From a checkpoint of a small mixture-of-experts model trained on Wikipedia: 80 experts in each of 10 layers, a shared expert of 128 neurons.
Below are experts of layer 5 (counted from 0) of a mixture-of-experts language model. Rows are named router (the router's row for the expert), gate (a neuron's input weights, with its number), up (a neuron's input weights, with its number), down (a neuron's output weights, with its number) and show model dimensions 0-255. Each number is 500 + 25 x the weight over its row's rms, rounded and kept within 0 to 999. Numbers have three digits each.
Before each expert's rows: "mostly gets" lists some tokens that are sent to it at least half of the time; "raises" lists some tokens whose logits its average output raises strongly, later layers aside. This comes from a sample of Wikipedia text that the model never trained on.

# expert 62
mostly gets: "%", " years", " days", " areas", " months", " households"
raises: ",", ".", " in", " of", " (", " on"
router:525508518501512530504488523463475478499523477518489455527531515468484512511485485550493505537500465495511476506504474495482488506521466547505478512555485482526569487467460478516507519493484481487538474524527512509500488495511522533535489487514551536496499517538482510527511514478538506490469524436506482520555513496497510512493463474483489489534461529530495505519522528513466478529469522507503475506494473474494494460525486528516494485500517545540502505483521513493525511489526506528486495507499490520531465526483513503524531453494519479524542482446518490501492500475528501532541504512525535454474457505468508456515455487494523474526500490535496475521472519471545501513466461456478480573482475525500520479448485465494536461477482520459498506520505534520539495552522499
gate0:480522488525474564534533537506464495502514497502525501506468527497466521561491505449514500469483518478483497499499558480522506539495486508464523509503558518502543515487524465536480494504481539503527454483523474476507505465480487503491498513486501525488501534490470466478515468504465494482464489480435523495504556499464492532460499488499496442490482464496524543497498497495527470495507535524477505489506527485505486532512514524538484441496506491495469545494508500486499511517519501487569475525496465474529528509516495502522526520463494490524508479499511512511540472458504528500466487471492495434506485495489532507523513497522453487522514493542504528494533492518506504452520524528489501546464492516491516500489533484479488468546495470504481507462435510497515531544527553
up0:490494443501520536521473493485463495473446490533515457511523512478456482460544477479507498490498481502552465508468532500454472509472480536493485524522534505458468542515492476479499490474469477487507471486525513472515511522497486484484487501513489496521465543483523484462476503492473481508514502494490521558514494485462496517486503528468513438496488505510514527494460490523494472499534484487465518489444494521507538500483511517502506503484504482534537522556487477488527536521481476520506498536514474479484461512564471486491486565539510562514466499489498556532525504523499542531478531481515471466502504492489544519538490476513479498518547501452488499527515525492514455473542474500469500512488445502493492517517524476492509495469500489524528525498534468505506537487472495
down0:508479530499489483476475489497495472507437506510525506508526495512473517490490524451522526505487498534487532482550521543513466503495507505528502489513488488494463539526511513503477517550463466558476498511447505530537493491525487475524517481547483497531486489504500510455511489542543492489507518490465513472492478475496530501503473508495508480512481501484501522478478470514476518498479474552502471504500498507504538457521490513505528465499510539503559558538519486501479511530482531482545454480479473453461528534492481533510484532505501494563510507479517491526507497518495531521520490500514534430515497505464530544464468487467551462503509486523468490529479544476515482504501518511480485481503480519501543441447505501550469530495480506507505522505498521501521530549512471
gate1:510556544501498507531535515494505465521505480499506489479522516480465497504498469511510543516531515520502506516534488511522492482506472533520463550471505539514525509503500501478547456529559538453505532493503526488513479528555533461476478457477470525483499460463517510493484532512504470504539479507502485477493488560463502494497527462514515475459459560526481505514490467531486473487490541511552518459520482512495505548494501512506498530520511484499505514451536481528480523534470519494497489533542517448487520506477484518515469510514501516500535500443498525470526492447533514493504533497507463528468514492497460475499494506518479477512482499472502461543501532496476521482477513466529475505496468499517570500508526542491480483482519477489478501509471511511538522506485535
up1:499472495511529516528543517497488493488464484520536518499458530472488497501519472497489494470480501531525477494479483561499552512516552504444499524506464514512480484466490494563559473542499485523517528503508488521505528483557471466518472509508504516496472480548485541574501542537505504527518506506509494476506491511460500508510496538477508508484491495474516489477520513541486498511508470487454503508512496432511500486474482471502496507504478523491497483514490525538499535512505495426476509515514451538470512475533464575488471495509552491534484469519518482515489488490524525538484529519522508530520517496520478495499468524505484533533537519510454522499533470495484505463525521498518510507469487552458514498538506506537499499516502493460539492477468493528533511492488502
down1:533465504497529512487472529529497517478485501517521543495493495527489530496510556493484570468454520495472523436495494523510507492482482504506507502475428512463520482496539446488474507482542528496504538475505528506460513513469545484505487539514492486515543493500524494537481486494492515493503512471515480478515487469496519476490503494484492503521477448495490474528465521467512488510498437483470484525520507482506505499491446499491508512508495471511512502516513483504513520443509467482471464499512536494493473479515480546492515564508527529467535525482489494508485466492488491512529484468524504505491455481485510521517558506515503508487522454529518507516479501477554496514495507474478578463483542513515509508435523487493514548540465476501523472499478561505500531537513493

# expert 56
mostly gets: "ș", "apo", " Bern", "ng", " Gi", " Bog"
raises: ".", ",", "n", "ig", "l", " to"
router:527494460493519478481486486512520543506506509484482499501534471477518486535536511479513508494492496490539522519496496497517487518500498488488524508463457551521494479532492487523516495495494510531574528455501490500516506483510521526512510490522510513476524525544480557481537470501490497474508493484503504524501496519548491470513504470469491484473493488472492530509500527503497497496505493540488514493490489477494531473520506466464543531483516503455513482520526457494526510491477497500569518554524522474460462527519524507491542484496469544513488499460496536540519525500476504468467500521527498472523534469467451471465489512503520477514569509500498465462436491513536541486468502571471480505473497531485491562525510524510511542522493476497477463513472543522473489505489558
gate0:484496525519488517490518517505564521509462479562527458519495487529508490495522482479524526487498497496448515505447475522510470475445481480485484471551464515507480497501535478520490460478504493497476486481521460523534519546508558542547488485506490487525522473498512494514522556487578481502509509460466492480510554499497494505520501487473528524506524495501493525521479541501518486492503535472505489485487486478478528498530483535463500490461515510471541492482469524501465525469478493482491498508514468537510483535522478452494523485481512540496523465502477482489510494489536490479482447530492472458494462490460517537518519512480506467502496515513496481457474479457516504517504504468494488504502526478492485513556532555542518509487499494490505491500514464488496501529460577
up0:511507508467531486486510478493444471516532521444483526477506504464472513481468528518470477527478531474541482513548513494498534542541481515498500528474526493464508509502461513483505528514490502485547513507477526484456494453497418439492550521535515490484486516495484528488488474513441497486477490495513501536494460499499534482487506519512502484512514514508499446477530465493482516508484474497505522527518513522524456488471533464551462495521494482547446494505519494501512495517522503506467508464487535475490478469497536536512471516519497485474473522492515483510529516519470511498513510447542525529504506485509507484499488487522501518537482477494489541536498496551512476504491503538518504468515451522482518479418477485451477488495508485500520529490505525530512486479535451
down0:451538479517534466507528518521508502537510489516564505510487480459525503516444517518493486474515529492535542482514509487524518465485464556520462493503506487474496508511454523530458487515484502518508436494486487476496466502538490497527521511497511512503512460533510486536522465501520513532471529474496515452586513526510525457491486549455503506491476524499516496505483520448504495505485457514479506476511473513529529463479498479507515491536516504446493515475507542452503489504474507547567542471473481517523462493483478470495479520496489487488464527485509527481528486513522494491517541537496521510500536541533490469480467460498505497482512520546500509514504555549471522479496503490505502494499528499494496519466512491514532502506494490476476503510543481522517501462501470
gate1:528502527528528485515490524496513465473524468502484481528534499509468529525515488494496510466530455495505465508504447530515535529515477443482468501500501489532541536534503513507524457486503539513499533451486491487508478510498512512536498506472481494466489533490511504495556462513469523510537472494464486506506500524560486476507522526459481488516445463514504497471491513504404489546507482483515498501488489524511506509485470490457495555429468521508502483473519487502513498510506469517478524497547502516522524491485511505507502460444534509470487491513521522480512505512528521494504556521487508467492509491464503444501499489492539486487502533505495522503495484503539530481550495487474507510513579496497487547453480531515521529492508488493549459470516519493500510477498528
up1:512458549536505538541538539524505509515533493508497485570517534528499508504556516497541460483538495467477478488532457515532521528502447487507472524504518499435538457503519464534483471496488491502467526498488515546478491544513476502503493475455428480490508491505492465519517478514504567529490520517522516475473515525535519469523501456496520508523470468494505523501497480528531503515480515484508501538463501507530504478457506505522503502484491523463531471490550516523506489486526523464476537477458507465527496525522535506501541506523520481508473476539518522466479504474479511494523520504493505498462518489517516495513494481512499545508462519502515565508493502474474496499534510519506501524541516489483496525486471502476479516503499519488462482544523493518504514435490475
down1:501512474469503520469460473499473525520478505487530503483477506509480492504518497482480456467511496526496547503511486470461476498498496497478467464510478485520512481571511502508501437523499480469534512458482511486512540497495478501516476498514527511447491507483456425475512492478533495526473528436470517490460529477506514502501512472536497508511520504533481458499489512515508471529524487531498516508458533526489521503515517475498506498542470526519558509574498469553490456519526495512512495493506529478494502511466503512479460532473470469495495518495516534554446504475490504475541486505531527535496472529509496503459489500515475478529474515470486482489519526450503513503499457467532503486508495541548540483521498487511473496476482535502455477501514517544509537533491522

# expert 77
mostly gets: "ić", "š", " Š", "ović", "ič", "ž"
raises: ",", " and", ".", " at", " to", "-"
router:546522514484486464512507505481515485519477518511505489504504516510496477509538484520521479488509498533461507490470494508496508522518495501515521489482470524495473473475555526474451563511498513546548475490481491531529502475519522459502504512498479487513496511488535492492527457521469497509500510529474514457518528525543504513547489486501540506532489473495470501524464501532484509534515492498475490518452518448503535481522517506496528528496474498488463501455523532501532529520519452470485526504531519477474483551510542498497502509445505476460448545491531532527471509504473524446551483496469501473510507493467493537518502496522526505503534539507460524521507517495518537511484479466487535486470473508506460586454530534543511534507520523463507478506534508545501501499503507
gate0:501468525503525489482492464486478484509491493486522474529505510480474510518509492541484494501510507506538479493478481555516467493466495451437534509518475476526511531472466540515506468499511496562473486526486485517500472453508497516498530487453534447497489497544479483458535502466477497463525515516528496524478470500518463515468497529503520543441511470534523495494534497482478528486555475515493508485515472494522474506476487506518474503519475519490498522508511501517510528496511466512520494490488499536469480501527497514495509498502472436470478515463472483523472528498501490485468490499477523514491534513485476525484484446461518468500569506588528513496514427544484515491491478470519537526535479484500501508532497530509506480471542490484510513468479530498468529539523508
up0:515476495492487478486497495550491531501499488483517502524504486491450463489503462524473491508523502519479448484504480470516470460488468494452485508507517490517484477490475529515510516468499506556542539518470511530481490495572486491511530490499494463527510502522506489476537517465513528492525515498444455488477535516531506514484510505500508508454507521476479460505511498501540505533516508485497504528503465510582515505476561463470492540501486478507516497512532499494516507458512443517473515535514486513520514532488515510516475480533538472547493496463540485492512504505491486485480518464508499501483524511488498529513478513464526513497559540485474548489507457518511463499478595518472521512514511523524460441512499479483493502499548514531463519502476479525513494489505541
down0:507436479538438489512495483485476504508550510467498448503512489542514503541478484531507507523506483528531464535466489479501506514522509512487477488478483527493489510514489521540496507495520471480509468528493491477517489525511461461487479459508453510492465505482515537495532475519458527459461532503471544466464568477488497554483493534500466518508566465514491515526540514489578496518534491505504498521492474483507483498500490491523481481451514528528488484513485530523513510523526469488484510489547456498496452531453506471517502495473520488502462526490514505510488462495508548500516530477499465512525492518510478521490492459507496500516487478486516518496524449453485520534508462535488509493521516478458523507551502515532464530520499513454482503498500503511531499463503523
gate1:504490468545477475531492493498524493465548503525497497501489507511542505484503478470477510498523517514480478505497499478513490485493457464511486493462519451505493471483509493498501526542488534497549501507478487514518475474518496523490505499503507502469473502455558525475484516494470512476464547527543487463478490505494507464496465504531437514549543527499527517513537537493455476500505460560481479506509508536501437545518503539535516460464478507534466506524447492479530527506498527472524479530528452518514461499531518503526500517508490511496512537517476497503520469525492503453514478520489505535519487550473466513490539493494526482487486508484519485500492500482520503519515534448516526471518516459524483537482496462545511492498516496450480493512506493513568490541531456
up1:563456478497490489498474458467474455544515463470500513587512515517494490480508480531477527474520550487473517451515498504515477500465552503520474482497546525507499537522496454458527506521499503470514553512497484470462483546490511514508529486496487496520508489488463440461464505503492488470504466475504525521477466456547499524557537491488543489490484527508530493490496478492539491525471478513505503518527509512491543514515541456537488525495571536540500494493507540528491527478486510497535504504528534488513504510575503526522480467516496498506558511509520506512476493449493490503478478489479520509511467497507510524509490508509511508519518471527478503502524525525488501505522478482483497522502475472526516490478466514488503482498494525539509510522457520482486512483503465
down1:483473529496513495500490500503503505490474511512490473503453492490506515483506491507503531516456532488513505478473527524517522472518494482473491527537512560491491523508506488486536474531464523492473461443494474530441516460469511494506496494531500494505504510483462504524488484455482508504498541457504498519507495530492510487505562554534533463536498494496527499482509480438487491487536566516483488486520515519475471482478553530510501480468497500473512478535503525472486493501538504524536473503520481554526493516482524430497493526502536519498473503505519574502488485522509519455490492500532465514466495492477543515470498526537472532498488494502469518509500494539546485481465516488452478508503472533489548470472512445514502507465500490525567536522486508516502491502504448

# expert 72
mostly gets: " it", " It", " them", " him", " song", " himself"
raises: " in", ",", ".", " of", " (", " to"
router:504525495502484509450497514491466511498516491508493484509519512545482475501471512463533494477493484555480469464492503541508486495507533504529500524501489521499498462526476526477482517474516530501487482464483485536486511460532546484525507479505512544444578509480510528495542525488515527486505501461485496451513448465486517501524463531515481481480511512522494518480516511527498504476474535468485441449494488513446478509477478495504475486487513502500551536510508484504472549519548496480496522465517487540528516453507506491483491481506518477516468516488533507509512537506538521511500529486490459517497552479476478516518523500528541489504510510511533524508539489461459534507476520494507514464528545505523544542507479531479487466471560463494518486521525514461460486551493508
gate0:540499542467477483514558527522484472486515496492498501488479494496522507485455500462529508501523487456496470492458484541479509497449532490530492529524539488481481535510520496499535461499481490549487528494517545491520495477519485510527464519526441469503500511455491483541484444459519516446443486522503517489495510480486512531448527482496492475503466520492508522511534526507532494521511505521507495474464509508477520536485511527488549509482553511485502503454516529506488503515506522490478483489484496511524486539500506489567503536494496484476552499527517474477485508496458497486471532527515472507498499505483526521498504508462465507465442513557496474540510434474468545505533515507522458484553514498494499501469470487504509473507498443475483524532509517492511507526496502
up0:555494535459504514492505518472491482499507489486485462468510519477474510474511531494530484514516503455504509474469465521459472515436516490559480509534544487472457523515493482510525491488515468514471512493495500481508509476524481516522480518512482472512495536471507496515479478459491518498478475525503558499486523492499513530463580518463522472507499519508526539495512497483546526498482514525539482520437476501496546526489548485479583495487516523486485487492531507501495533532487528483508478502473484506506500522536465472544486532476455467473515497539515515504481494493496508488495536508496452523528482497493504530513510551476461481481473486530514516532511471500472532530520515513550454515517506501505538480498494488477509483499491482475467523503562505452489520536500454
down0:489491485501502473466504507512454492537501576570475436503510517491534503498468465516477484492498482519451503474515474433536500467512485494502449494478456478493509563512473465490490504491471458497451530481524470531510510433518501452500527505453504536503515470509511542501494462515474464523508512496489500531493503496538470529491530459515488520469490521521454495480503478518511517507495500500505505501508490550492497457524502471479530514506538446514515498503518508459504499514456492512456483531536478507480501521484512525517475500506528500553495477516449494519499478482452493498518517496534507488491508468461498511469518512447476508532519459520508519544489478467476482485491497538512489490518515498512487496472525536487489493483484483529488546497482501475478484549473509
gate1:506477504525484471508516500495509470470505515476450540460450522536507521505494533554503460503506485511452470463507528489499501515518493509489504519485537483543469478520503517506505497480501497498534486531493518519511518494512493532447481493523496480489494509522502536509485462499506489505506482514471496461479509527520472547474476465510508495521490481523479524465557472514493534494503482518485504490483478477539505558492484497477498485483536527449491529511502475499487548488448527557480556475484457513481495489498505506506429500471523484495486491516468528482477443534531480541543540481522490510501492487493502531489544481473535499489475488552453502529477544495489541474515524473534537529500541472506498471514471530459525486505518494499473456481478489527493464541524538
up1:465491479519483520501518475497498508494486486504485507537484453519504496531553533423512508528513495490503494469485524499498504448493503534490526463488518454470508511480489502496447495536472512495480511405513462502486501496511507511501519529529522465490506475508487514515473487497522467489485523545530477540531444476495490492511505549516467462494515519471498508487510500517504477472509538491487507486526518509533511488492502511457457549464503513546528536511536493517496468486499501495488490497523465469527500488477513486492527522532519505522474531477520478508489523525469477482510547470472517528477484500493497513488476417513448478486551504473540517525497494463477481512547513522460508454481470526503516532511485472544505571459469502500488502489487513469464484511493495
down1:472537528508506472532529514481514513526520505561509490532542511488501524499493461507500534512525480549531502514491476519499508500522513421503528438453454500501511516473532514522497502520496524513551547495522469520521499528490506464528474464475469510482469474526514477527509523529476520496470482503504479522530511537510472507521497506487479508567477474478450474483471503484476459529483530520516502505487500511491519509481487548517515490482487515523475500440569507496510468516482531474482525519499499508491503500489502512465510501499492509512537474517498495527472467498466509521542461500459490484532511531488493510430483491525542478487525541467519479438484467483512495497505495456519470521500461527528525526460449513477505509524466499474518477515512492500547525508491501

# expert 40
mostly gets: "our", " Lou", " Leon", "omin", " Rou", "ux"
raises: ",", " and", ".", " (", " ", " in"
router:486465484473490520494472480484499461462483507522503521528509507525530466456526494480511543498524512488510546451530461565527500512500523487509530512493525469486532511512524540528489550467504518528535482531514494467489492558535483488468482488496525488482476454497501512508509475500494493475500451506485538527530460508520502484502485462466493515542487518535466542500537540508509559490473470518529524514534524453501515501515517497442524512473503529509553492527516483468546508505503559543546517530519495501470522470529488522481533504465477456508482488508495526488460518487524500489492518490480493503530530478524522463503530528525481510525474505502507544497503478534472535459504504567486495510505490507524489475536465490550507515499490492517488519500504494467474519483508533
gate0:502530463504501457462532465509482560519449478498512562495505533494500496491528513501464528480557520512479482483479486505509507531471481455526528500496493479491521498481501538487455481520570484504506496499513474506492537481499482510481489483505463482500499474511498519519522509530499512499464545484526478478496460519512483475506496500512522503496471486461513461536499475535519488488539501501481485506558469459474484517497520511493453486495465514525511461516532514509520511518508518504461509474554476530485511469512470498512521492535464519518471471520524462515521491526466531477493477537454480466450489496487504473524507491491537513529515507458482528515534511488467519513455461493473471525515521532520498514453456464510478542467423471516497544504511512473527512537515492
up0:467508472537463453519493567465499464480515510485489490501518515515524478505517528498481487553505505503524543508479509490535490483461497488488521475480510494451509487508552495447447508523454530506525488517495526523484528508465475514520531466515526485472500482488490483510537522492498503479503486492513456511488460517461509482485459483497434509494457528528461488502501457539493508536512497488497492483519498511479520466498500542488476477501498477484507524452520514538520499481506510530492472562475502483521485460527522489448524504474497495512512509528509481527511475551502491502502470443463455517524456508484526505480521496509528523506468549502497552534483531559483478466494519514493488485496517505495474479477547502505501524588498506481506492505521489535500498446487492
down0:492516498504495487481479463449502469525493462481479455512475542481531585468484492530495490483488461503487509462513515461503513441499426481474503508520496480500510478535518533518479488493521531485489460467511491489463453485520510518509560496500489493515503544455475482470479516523506504528499478512493483492433488490515485503517511507533473480510513492496552479445496509516519517521511477465507463542472472472508530529470527489485493506474440475533523517508513473516523485500501492521506526534537490506460457490484493489531550492500530491477555516544495517500522487520489470521489456517507478525494507497504520515500478507485493480478546545503545481467533534507510454533511485544483535503540486496513517492503489461488511494510478555474477481530492513518467488508494518
gate1:512493529504516469509508494475504488513486450509508527501499515491464501470503493543488507506498531488495492486523489518534447493552493492488513473526498473464519478491520508546440483474505536503526479488514525506502487521480488458494529503492491500516509492494512516530482525505545546538478489495515526516511457508488475508485525469535497544540523527492500480490502541508502508492486502480533538482455525530462493499492494485468458469488497518478492464522518485495422510497511538477539532531532494505556538421520464472465494504521520463543548489514521498518518493479511470534493483532472520480453543527526508475531537511467488507459493498490442493545473520524453491508472469509523526497482519446495463524545504483516522490516494533531525481522513481487487490509452504
up1:485545513453489497547524493552517516474518483507490453512487503508520479496476514448457479531514505518519509537506526520498478516481483507486495508453464518492500541513511514501498504494481523510466523491497448485503511525506512516531526483534496453558485506490514466502503514500502495459517489530525462493473518458483503527505479541466467490484527461484490509471502508527512502514521493516495498532482493514486518467529517516513498496514547486463479515492489549475481537534495439469482461496560516466488500536492514528507468487539517531485461526511483478502464512496509515485498489534499570509522511492494517482459487483521502469503533476461539481527512450457507489474457517484477466495505504584510531488430494556542471516502506488501488477521449475505505503495497474
down1:526482525476463506444499486462503503541532491520465506480525458502499467541489463496525471467502454476487524480495473516477512534529446515509485472523525567514518480475489510480461513490479531513486502504532495462468538480497488499515529507491465531500483547540525462504497480507483526475516502523496485526504490480476568509499485499398536503523494462464509518494540476488496503500498514490526490507521513487480531546525467544524513489511559516483486469475508476526507490523509484478471533513532509483502471508474496503482474508512508514462515497517483440515533517487487484503497492491474518513473534502498513558512509496489486489482500515489479512476532533535454512494520490565467522516481514517500535527516506561489527459474504542469474528511480513471484481504496488

# expert 74
mostly gets: "j", "ij", "J", " medalist", "k", " DF"
raises: ".", "on", ",", "'s", "un", " of"
router:507525500513511497459482460453543532454458497500503548444536523513506514486507496561500549478490482557531533440478511503537447515484454528546485551467510495494514516487483473472492540534549519494498477508506473475497518493536515493491507475513479494535493525480496510498519483495489486503496515479522535542493531474529479556501448496497498459470470499482483501512518532506474539458497509506486497539480505476490518529523517495491510536525510483496484495452496480503495494470465477468477473526527517479453490481491531507481517487517546531500473464483504495497513518511478455526465503468517504485463521518493443503508486493502452520545516468514489468493468525536452503452514492490524517524544503471548523536504494510500485517494468523505497478509534516494495503485528502
gate0:517517484502459467517506431526479505488462500476483526450511492483453499486509489489479521468505540574470474446500532492515474528538532514517502519506492506478493464505494503511544518536509491519553499462495490507468518497529507539436504529529520517539509488431515485530469553536508490530497449459464534506508494503500478485461502451480527490504460489514512496507507501526483486500500473506474521509487503518498498498531521513502480499500514460484518533491483459496485457533519484533429520493531513519513494487497482500467492496497465490510474470510536505462516467498503528490502522519513474512478539484476478529435496476499468509503545439512525506510490500488494512524491514448526521509491530519498503498527489493563510514484504487496487532531481469446469487492475501
up0:523498508500475484519501488452525546483473505524546475512504487503557515534517497508562512501559442505492514495498484477471498482485442494521502495497511469505464515469523502490480449507486480514483511501534512474529490414484486479525512505484499544457525487493502509528517450506512445539515504492506516475493534492487453485491523498476476485482525508505523505526507503473465518485500530471491475478493479502454539544478485500543515486422525503531497492499478511490504494498497466475488476493502494490456505521460491466530516503470518500503503495450458537524504534472504518488549493478489506474485464519543529510507528530503513541541555490502498476504546477471516471500504539511486504492484496503467500528485556490528498515522462501514475505512578504500504527486516521
down0:535494504482474495506506509444503515488494485496443490520476523475491546498487472482538514483570464503519494473474526544505504524524480520482520488488518482489507507523468482556507528505476503490527504499474522478458481514552487485491464519482537467476533460508508503462488492491531511482501484457497539505525516458536456518507476501492512523521481485474536491486512507529503496478519514507492482487495476515481487467490520481493524522470507536511509527515513518517488492502510493485497470483515532529477507560500482498463515493493476521536539444477540509451509454486494506552487506495502520477517460527507493485536535506532530523502503514476471507488533492473503478536468461467434486517492517536527477481526548425515522471458505518516552516563513518510475481534467522
gate1:462510490531513536494478531511540531505532505499449507469505509494493496459490508515534515534537500479454508477493548487465492511505495474508501461506520537515509551485499513512457535480512490472487502496527474528492453526531485517512446486488484541513503530502486456550509497513525496500493489475511475512505541476529519497534500529454522495507529482500520503481456547508522541500484499499504473493515461552550502529495480488485519570465492449504505530470530483528482486478465527511478460537468494451471499523525515496494464516495528515469524570499463527505465504479505486508504516487478508448531494476482527489520536492505516494484497503492498529476502530537530485544540581503489542510512496509494510506535509514518507487478453515520508486510500558503515485511516469
up1:525444517517510466554543501478470482468461482509528501492523519489502508524511491506508531474470513523505502529505488520539535488482505492488507504502519475470547460511530495465505502532534528519477486523502513518496490474503502504524485458512519473506504537498493494490512495454473557461506518493419517485491518523463505483465473483551463546520518442507478470475492542503501512510493499507466496492483520478479533439495519492480488483448486490467528534543500502485489501505518482472472472493518479476533517462489505490489495459504466503510444526490496511513472518510487503485483479529449524483469466499524505551498512508454493499474455475510434512491512523494458463438521487485509551506479481499518529476507499480483489533496559477482536530483497504508537514512468523
down1:513499483482437470486493458488480495517467546449422485450505515553473483526490511501482480492453469509477488564569499555521510532483504449521486515503524501488526496518452484520515470538512517479464494508477509502526522494480511455484511486536465498470468463548522535531515544453472499488505503518464492503480493493526480504468494489512544489474495482508472499511504484496512489507472485485523502500485556521492512476489476471535457484483486498510466475520471518478560488481481517505480531522491506478509457538504526492504548504494450503483509492463478471528514500503511498459484517494471496505486489476544501521507470514489493490488519508465478479543459516490494435491519506503519488508461529515518515539445497506500493533502504506511497487469490476533517494545508490

# expert 28
mostly gets: " lik", " sm", "empt", " doll", " fuel", " blood"
raises: ",", " in", "ing", " and", " |", "ed"
router:503533465502490529500526551487496480501486510463486498515498528463503481514481461491493522529487479510500473513502499468504499497509444488527484545515490522492528487534507493527510529512509507497565481482498503474485463535525476499538472499469521549508473541478489497551531519478482478507533485519462495527487510505503496544475483466496543504550470454492470467504486455472502516489507491518519498509499494507510475507531532550485469445503488468489514511524478488515526449473475568509535485540517493475491501511523524495449510472492539473499475471478474492522498496512501527525472509504455499491549479511554519493511496535516470485472520521508500512541537530486535510497488522527532501492536453460552499477483461482559481468493458541514516502514487474523495529556505521
gate0:533486493551525499519504519450469496457495487467429496519522512506485482504472509482473499475500600516533500512453455503497487539482474539479480524538541540468493483491513487495501463487499498511507496469512502527469513503526516455526519519511493473491497519480438484510538539502538493545490494493466514499477486488511504488507512493455524463483475562506511468480517504482565514451490479486531439515481509496477495538492505501487508507497479501483534541525478510506499491492496513528512549479521505509454509477522487493509500449510529518480506470530500456495472487565494467484475490509506495487446470504511478522537511507511461519479521499480444478514516479522509485495520503483506522507516462498475545512481510489481529482451496492480514541480522469471477510511522487
up0:501459437537502470494512539491500510525527466492458538505501493505519512521478482511459471521484552546498495474484437476510482526481483533472459474513507518481573463502492477497535508492513512533512539471524456499472511481461473515545506520519480503507481508460525485535510535506529515508491525495509505492439519505470525488469470550501519476469485539545474495493498478512522487431522525509535488507504516492494495512486581486485505481453494491464481549469532481479479508523509516497490490495529525526510495468499470473469477501479494532528497481452506441502528519504505462520449494532491486522485489512499473495515518485492484463495491504507501473502523479527497539564523511481524486491500481485527526525486464507493529504506508512477539482512524518507493484546484481
down0:524499492514546522462484469444503543492504472523504510482520470492487530475516479450506467512532517507501525517495477447475472528498489536481491482467469508492534523481485506565484503529565452515484503463516523538523529493518522490515510502492490471543535470534524494478494591518508537477529492499473509511526488491508508510471507493473494499512502487502495536559480483482518489493493490530523515470476447520491494472511516515465521493504503520495533508471470471501545481528475473478486485470538512501475518501511499516515470477510488542496497533436478430534490498519457476471472493502507501484483483442474519499484506491495508526494493480512509520485518525418521519465501515461514490468510543461532505498518497493491497514492537500526502502489468478484482487548463483
gate1:510476541516475511484505481527539513505480496478503466494500552495482483525510515497507494483536494502502498470511477463507526445494487474510502510510519471488544546495478496526542482470509503517533517516533547526490511500529519468542476455509476480487454523493474449488512501515497512490548512446478559519502479499487502495520523488460507552513507489497523504486493474512492473509441469516501482488519493468478482519548465513517487482540502511519506498477476533495504490535523460503499491509479481479430509507480530502507506539491520477540470498555497490485537498544521518505484511483486483453494478476475511470504472514475522499477540499501446505578485472511480485515446453511552498512490529529471552506552495540553485497521480529523506522526495511512494517502473538
up1:560504500490450498487497508475529496485511501490506472533513553490489478514491534510515519487520531501466467496525455516472493470520475467472464495455498474467508537519501500485547473469536462503505524517471521494525494487531510487506471473490441504489464520490470494531506532510483519488534510423469514494518471510475520515490516507450522555494502492532506494484502526473509477498475464539512527502469474469515537530523495511497506501567499520514461494475490527489492482534526501485508512462496497484463505523461525538478534545511542476490529509565486485503502513555518482478475511481527505435466486489488517485488485478487492490482504470519453469523492500520474475510469471496518519520516515493473523480487494470583453494533543509495478536507472503515482512507513512
down1:576479510481479475530464451513499470484472484521489502517488468500497528501497498554507481498495461487475522492508510496513474497486439482516463500510549544514499529501480510538440494516492566517481496504501533511482522508540533458468514483519430529462512526518449503497536492497496482517465478521532529502509503505521478530492553407499502496469515443521530484481504508512505511482510538524487473502519482493514499463501490472490530479490487505516456438497531479496472489528515499542494526475509486500469505485497527469503508499498525517501501491495543498523499510536483505543456507504510470536489510538536528544528512504495473465511471487501489495481456538500521511481477464497513479510493510529449522510561498479516471499463519534523476492501498501472482499499507512